Below are experts of layer 8 (counted from 0) of a mixture-of-experts language model. Rows are named router (the router's row for the expert), gate (a neuron's input weights, with its number), up (a neuron's input weights, with its number), down (a neuron's output weights, with its number) and show model dimensions 0-159. Each number is 200 + 40 x the weight over its row's rms, rounded and kept within 0 to 999.
After each expert's rows: "raises" lists some tokens whose logits its average output raises strongly, later layers aside. This comes from a sample of Wikipedia text that the model never trained on.

# expert 153
router,198,206,226,305,174,194,220,196,193,154,272,182,178,263,175,143,208,199,249,229,164,177,168,260,178,184,41,170,180,237,238,204,147,230,241,139,193,119,197,103,117,263,230,154,223,198,176,218,211,191,141,208,225,227,221,254,245,221,215,255,166,215,214,199,182,153,164,173,171,217,201,141,194,199,204,196,150,186,209,303,204,235,276,218,195,270,180,230,144,186,253,206,257,238,215,182,217,193,298,211,185,158,226,182,214,222,218,208,199,167,214,190,246,174,232,236,218,159,207,213,263,157,183,150,207,220,130,168,184,183,217,168,170,204,246,188,273,265,242,182,229,252,199,194,218,209,235,171,201,131,244,281,177,159,188,230,149,154,184,229
gate0,164,182,203,217,227,214,180,222,139,255,182,194,213,166,133,95,234,175,260,173,145,208,235,167,151,243,223,242,210,215,257,245,90,214,295,280,171,200,178,282,222,118,214,207,124,172,162,191,170,230,211,219,187,219,180,249,189,143,182,200,218,98,227,177,222,280,173,151,213,147,227,180,224,186,181,154,196,173,208,216,184,260,153,242,156,141,164,240,214,207,174,221,157,180,167,180,234,239,295,239,215,176,167,220,193,239,225,206,264,229,139,246,87,232,212,189,166,204,222,171,184,219,218,245,194,188,169,182,244,183,121,202,201,214,224,159,285,180,177,237,242,220,142,241,235,247,212,192,175,131,202,203,233,222,194,241,173,223,234,221
up0,242,158,256,264,206,129,175,215,181,153,253,157,148,176,228,159,142,227,150,194,200,175,190,279,231,213,231,175,214,172,145,182,249,204,240,182,158,246,186,212,208,218,179,168,140,178,197,161,204,215,229,205,204,226,206,197,178,190,250,217,106,191,196,143,178,186,184,221,128,280,200,182,260,153,223,221,251,203,207,195,209,156,302,208,164,215,159,145,232,209,134,207,171,196,196,190,174,196,204,174,250,134,145,223,138,195,183,187,133,211,296,240,198,260,189,159,153,193,128,284,235,241,221,185,284,210,216,145,151,221,159,172,259,154,176,272,212,215,225,161,136,185,202,140,236,138,252,207,130,156,232,264,153,213,204,188,204,128,134,207
down0,220,174,261,163,161,241,156,239,156,180,274,235,195,153,205,179,206,188,214,149,174,228,240,238,182,234,225,150,192,215,276,205,181,184,249,216,161,258,233,164,219,211,189,204,175,166,199,158,205,198,195,209,172,213,303,170,174,238,241,155,198,143,247,280,186,168,259,271,223,206,230,91,249,202,168,272,163,189,266,149,206,187,220,139,194,205,224,246,256,236,289,140,235,132,191,216,227,218,230,175,284,205,134,174,198,140,140,250,263,189,193,213,144,169,255,228,242,207,216,194,287,232,228,172,219,207,203,243,183,190,157,297,196,229,207,129,285,155,185,221,219,202,201,174,221,273,183,242,202,166,190,190,158,235,190,231,169,152,252,204
raises: "r", "art", "ar"

# expert 90
router,181,201,168,264,234,234,248,182,200,253,125,210,257,312,249,239,225,135,157,169,159,143,220,183,228,126,143,196,154,221,253,211,211,185,274,118,157,235,238,138,133,156,181,240,223,246,198,290,194,209,180,187,250,201,192,241,211,222,207,219,263,234,171,255,217,219,148,262,181,214,234,132,196,148,265,219,258,264,198,191,213,224,177,149,240,244,201,129,105,253,185,211,234,153,213,174,178,201,257,275,221,141,202,169,252,153,180,151,161,255,174,220,216,218,225,165,202,214,197,219,185,220,210,168,200,212,129,224,194,192,176,169,200,219,197,247,213,197,183,190,140,166,172,220,256,147,253,179,209,229,279,203,187,178,141,190,144,145,164,202
gate2,172,199,196,149,231,156,129,204,238,193,237,175,225,114,205,135,169,208,218,176,170,242,229,238,221,132,170,179,191,181,237,174,202,218,201,246,131,225,143,245,271,179,239,166,105,217,171,176,223,250,229,285,234,187,137,167,194,239,158,197,205,207,216,225,218,220,206,195,191,209,166,134,133,172,219,166,182,242,263,264,188,197,202,169,180,209,194,240,176,173,130,198,164,156,193,208,265,236,269,252,221,145,198,189,201,148,209,206,237,174,221,237,227,265,181,150,241,209,187,208,185,212,188,161,161,179,192,236,170,312,135,151,160,263,235,192,144,170,276,129,275,161,265,200,281,174,127,152,153,212,188,218,196,126,230,200,284,209,217,193
up2,210,203,195,244,256,236,220,187,108,220,265,257,172,174,98,224,205,176,177,250,153,182,193,158,225,123,206,174,239,177,205,215,196,240,220,140,203,221,209,139,142,179,214,214,158,238,206,218,213,161,279,171,226,244,169,184,149,223,265,178,202,186,154,241,167,224,222,210,189,149,169,180,184,224,120,189,251,156,221,217,269,210,215,191,226,165,217,104,299,171,229,181,183,182,223,217,217,217,189,302,205,213,159,171,254,173,274,220,199,220,160,229,232,207,129,245,242,141,193,178,213,301,200,129,180,145,296,196,203,193,167,169,210,162,251,229,217,190,181,235,205,163,219,229,283,245,211,230,185,139,153,190,220,209,184,117,184,281,162,189
down2,171,215,208,156,195,215,216,185,204,215,163,262,256,281,235,191,202,209,191,95,197,215,139,240,317,235,159,154,268,93,235,153,208,212,187,165,197,226,172,160,151,191,185,176,297,220,198,214,190,194,223,212,281,170,215,264,172,242,84,208,226,118,213,246,225,251,199,215,157,210,198,155,206,193,179,212,168,254,257,174,154,191,186,230,224,251,205,152,180,159,208,126,210,224,259,242,230,187,182,216,182,164,214,200,173,200,245,133,153,166,135,186,212,233,230,168,253,184,241,265,211,192,192,231,270,179,134,225,220,233,180,227,206,184,200,216,232,180,160,218,152,181,240,162,199,184,278,187,182,171,282,250,182,188,157,208,220,141,211,293
raises: "ced", "row", "c", "red"

# expert 146
router,207,179,273,238,136,164,175,266,133,178,266,233,189,230,194,218,222,129,171,221,149,194,194,245,180,224,158,194,165,207,195,219,178,219,286,172,126,185,272,170,125,195,205,164,215,152,182,232,165,145,277,203,216,250,146,272,186,193,275,213,231,225,269,188,200,220,193,195,135,263,149,137,263,201,180,152,166,136,120,217,242,208,259,276,128,275,175,149,248,194,210,184,263,216,201,254,187,217,248,207,261,136,190,245,227,178,163,200,183,180,206,156,253,237,171,255,149,198,183,149,180,174,227,172,172,225,224,240,191,211,195,170,197,207,249,162,218,289,226,228,157,254,231,189,236,211,218,187,184,228,200,243,220,176,217,116,167,139,212,188
gate0,187,181,207,211,181,262,213,196,198,221,181,161,169,187,186,204,206,161,200,155,176,114,222,209,256,206,202,168,226,237,173,177,171,171,220,246,116,274,292,228,229,225,203,214,312,199,209,249,185,167,154,123,227,141,188,166,185,196,242,167,239,243,239,182,183,204,194,229,215,183,132,170,243,259,240,222,252,184,151,249,227,216,240,219,202,167,213,177,194,187,190,172,169,253,178,229,215,180,169,206,131,161,188,159,197,179,200,240,143,197,154,167,267,182,248,159,280,147,156,168,240,227,117,131,191,189,247,234,201,151,212,227,200,183,171,186,172,294,179,103,157,262,129,212,180,161,261,195,249,260,218,205,213,209,148,265,271,147,235,291
up0,163,198,209,198,212,236,192,246,184,128,238,202,186,221,194,130,217,233,194,208,241,262,175,170,193,280,246,154,244,228,201,201,199,259,207,181,162,247,116,113,163,252,210,215,144,238,119,210,225,200,201,250,141,174,222,256,170,168,254,223,125,230,227,215,207,133,163,180,236,195,184,215,169,195,165,97,190,216,124,158,203,181,181,222,204,193,175,201,220,151,269,202,158,232,266,246,241,167,223,220,201,117,184,224,259,239,168,224,262,189,213,152,188,170,165,216,224,234,234,199,191,133,184,199,189,171,185,213,135,266,191,171,236,199,214,213,169,175,193,302,116,136,143,205,136,160,259,220,177,152,104,268,232,160,186,166,164,166,227,212
down0,169,167,271,247,243,282,269,285,192,155,189,235,161,224,137,211,122,254,253,191,227,146,166,210,175,206,180,150,160,199,195,204,188,216,215,222,227,152,221,200,230,189,199,157,182,248,211,165,230,140,168,179,163,147,218,185,219,159,140,189,172,247,101,112,188,262,78,152,237,190,197,172,189,185,137,212,211,245,186,185,152,221,155,218,247,165,128,127,176,233,246,256,156,226,255,169,178,162,176,204,237,254,204,286,176,213,280,188,212,198,233,242,216,173,206,227,169,228,210,201,245,180,170,197,256,176,189,177,211,173,187,235,189,164,175,224,182,254,236,206,238,163,212,95,198,193,112,195,224,213,147,188,177,281,168,201,169,223,176,151
raises: "ire", "ront", "lex", "eat", "ron", "r"

# expert 96
router,125,161,243,135,230,166,176,262,200,242,251,244,226,202,163,171,165,179,164,201,105,245,172,212,143,193,214,146,144,260,182,302,182,235,264,177,199,168,166,203,241,215,193,222,191,233,180,180,169,195,241,260,142,226,188,220,240,295,209,205,221,268,158,131,175,187,146,192,204,236,167,213,211,157,189,253,140,216,194,245,179,233,192,154,221,205,205,183,223,290,153,208,243,216,209,214,176,189,212,234,207,274,157,194,207,154,237,218,189,206,184,215,204,207,189,219,250,149,218,137,264,147,88,192,207,136,154,181,218,131,256,173,204,167,160,210,223,250,162,274,275,230,242,214,156,222,191,250,158,218,193,191,135,157,145,218,136,124,185,207
gate1,200,243,141,233,270,222,171,244,159,154,269,240,148,263,202,174,272,177,248,208,170,154,228,251,137,207,135,167,213,261,223,182,193,231,287,192,163,227,202,171,201,194,190,163,286,198,182,188,222,203,259,175,157,152,155,141,166,208,255,177,259,145,154,209,201,291,225,203,204,239,171,230,177,199,178,318,206,284,174,206,196,241,167,156,198,242,192,294,227,192,170,227,251,222,243,280,180,198,260,152,240,251,140,197,177,205,206,244,132,245,128,182,229,185,150,234,196,243,225,245,178,197,205,236,191,186,183,214,166,151,191,224,265,194,161,209,228,196,240,211,181,127,174,223,200,138,259,201,138,229,230,191,152,179,159,192,162,244,181,168
up1,279,176,230,172,143,185,222,146,204,188,210,202,151,208,160,201,183,161,126,196,169,225,196,162,156,232,152,135,169,198,139,128,127,209,239,234,238,166,269,231,233,175,167,173,289,219,228,143,197,194,222,191,105,183,212,110,172,222,198,206,236,121,267,200,187,224,234,282,240,139,179,154,184,186,244,204,223,218,219,196,199,223,117,197,275,132,154,157,233,222,142,184,231,234,102,225,182,217,237,177,215,210,158,217,176,213,198,267,160,256,161,203,187,139,210,278,153,201,227,116,153,173,241,214,162,226,175,212,155,172,239,248,268,162,185,231,246,235,189,247,209,202,194,238,195,221,236,241,171,196,155,208,170,190,188,146,274,200,156,225
down1,203,212,218,198,207,230,213,187,146,198,208,244,145,228,235,313,187,193,165,208,143,168,212,177,151,219,260,247,150,200,237,162,185,209,250,181,191,254,210,186,162,157,238,198,245,210,217,158,112,194,193,217,154,186,213,182,109,226,176,261,175,162,145,241,299,144,213,193,177,203,276,156,193,199,214,219,152,187,211,202,241,213,177,122,221,192,264,284,241,236,134,168,305,214,250,151,142,209,247,150,92,209,169,135,155,170,221,171,209,242,149,235,240,188,198,206,142,235,217,262,109,201,210,177,217,213,244,131,169,185,250,250,224,233,204,176,235,232,190,237,141,220,218,166,216,188,213,172,178,220,203,255,215,195,131,208,159,207,209,269
raises: "23", "18", "22", "20", "21", "1"

# expert 107
router,197,159,211,209,204,217,211,239,143,223,104,215,261,210,210,184,223,105,245,241,169,222,207,209,229,220,143,174,134,199,231,207,190,126,171,169,143,123,232,157,200,210,234,203,174,196,216,202,149,207,126,253,205,227,218,293,164,230,183,207,230,224,181,225,208,198,192,264,230,191,189,205,226,119,168,254,204,205,198,201,255,208,140,191,145,237,149,127,153,212,153,175,219,257,172,204,225,170,258,318,169,173,202,150,220,112,198,197,207,200,266,203,184,203,181,146,205,118,235,230,191,251,167,96,245,206,178,248,176,141,142,222,222,197,252,204,206,237,171,174,205,183,194,227,258,137,247,192,225,240,251,278,179,139,155,213,167,170,236,267
gate0,196,136,170,160,222,245,177,233,181,249,143,185,249,206,182,163,212,256,161,187,135,176,209,170,178,157,175,251,268,212,176,208,182,197,194,235,151,149,192,241,206,200,199,247,234,212,227,206,148,148,199,175,168,190,220,261,192,119,210,226,167,209,144,229,199,248,181,244,264,236,168,194,220,161,144,198,257,185,212,176,223,198,185,279,204,198,233,185,214,234,190,247,269,245,192,157,188,255,259,330,205,140,258,284,163,172,213,126,296,237,179,280,203,233,185,162,175,241,250,202,276,214,186,151,169,200,189,126,192,236,250,198,179,165,220,217,195,152,227,264,194,191,224,192,150,213,169,260,166,120,195,169,249,210,225,130,202,128,262,143
up0,164,234,240,161,228,198,281,177,225,228,162,266,179,236,192,277,216,239,134,222,221,230,212,212,203,193,178,183,191,220,225,284,211,199,225,201,159,259,266,183,239,205,211,208,208,184,262,130,160,198,162,184,257,229,99,180,186,185,172,175,171,152,161,176,204,188,173,273,198,198,140,280,169,284,262,264,161,216,217,196,200,137,223,114,222,203,194,139,267,237,75,172,171,171,228,165,209,148,159,144,122,179,216,190,188,207,222,189,224,158,180,225,159,279,169,197,192,238,156,184,174,142,213,188,197,244,251,200,184,166,224,208,147,195,225,215,247,228,195,154,150,206,190,174,272,197,122,222,176,276,173,190,175,99,234,197,194,192,190,247
down0,215,138,203,199,197,175,129,242,176,255,204,201,226,150,194,150,154,195,191,184,235,153,196,196,241,220,202,170,232,176,191,166,216,148,235,187,190,192,166,259,254,215,200,192,181,152,194,253,217,244,248,262,100,214,157,265,203,163,200,197,246,180,231,253,221,265,266,184,233,184,238,167,221,167,165,203,247,170,207,249,256,227,176,229,210,164,247,241,156,187,297,237,222,228,206,124,171,279,186,253,255,125,236,231,214,167,272,102,279,229,265,234,171,226,184,88,178,158,208,233,240,188,159,225,184,162,217,272,138,173,168,228,245,189,217,235,218,177,242,293,206,248,268,217,175,216,186,191,216,180,121,210,243,200,166,147,192,214,201,187
raises: "re", "ret", "et"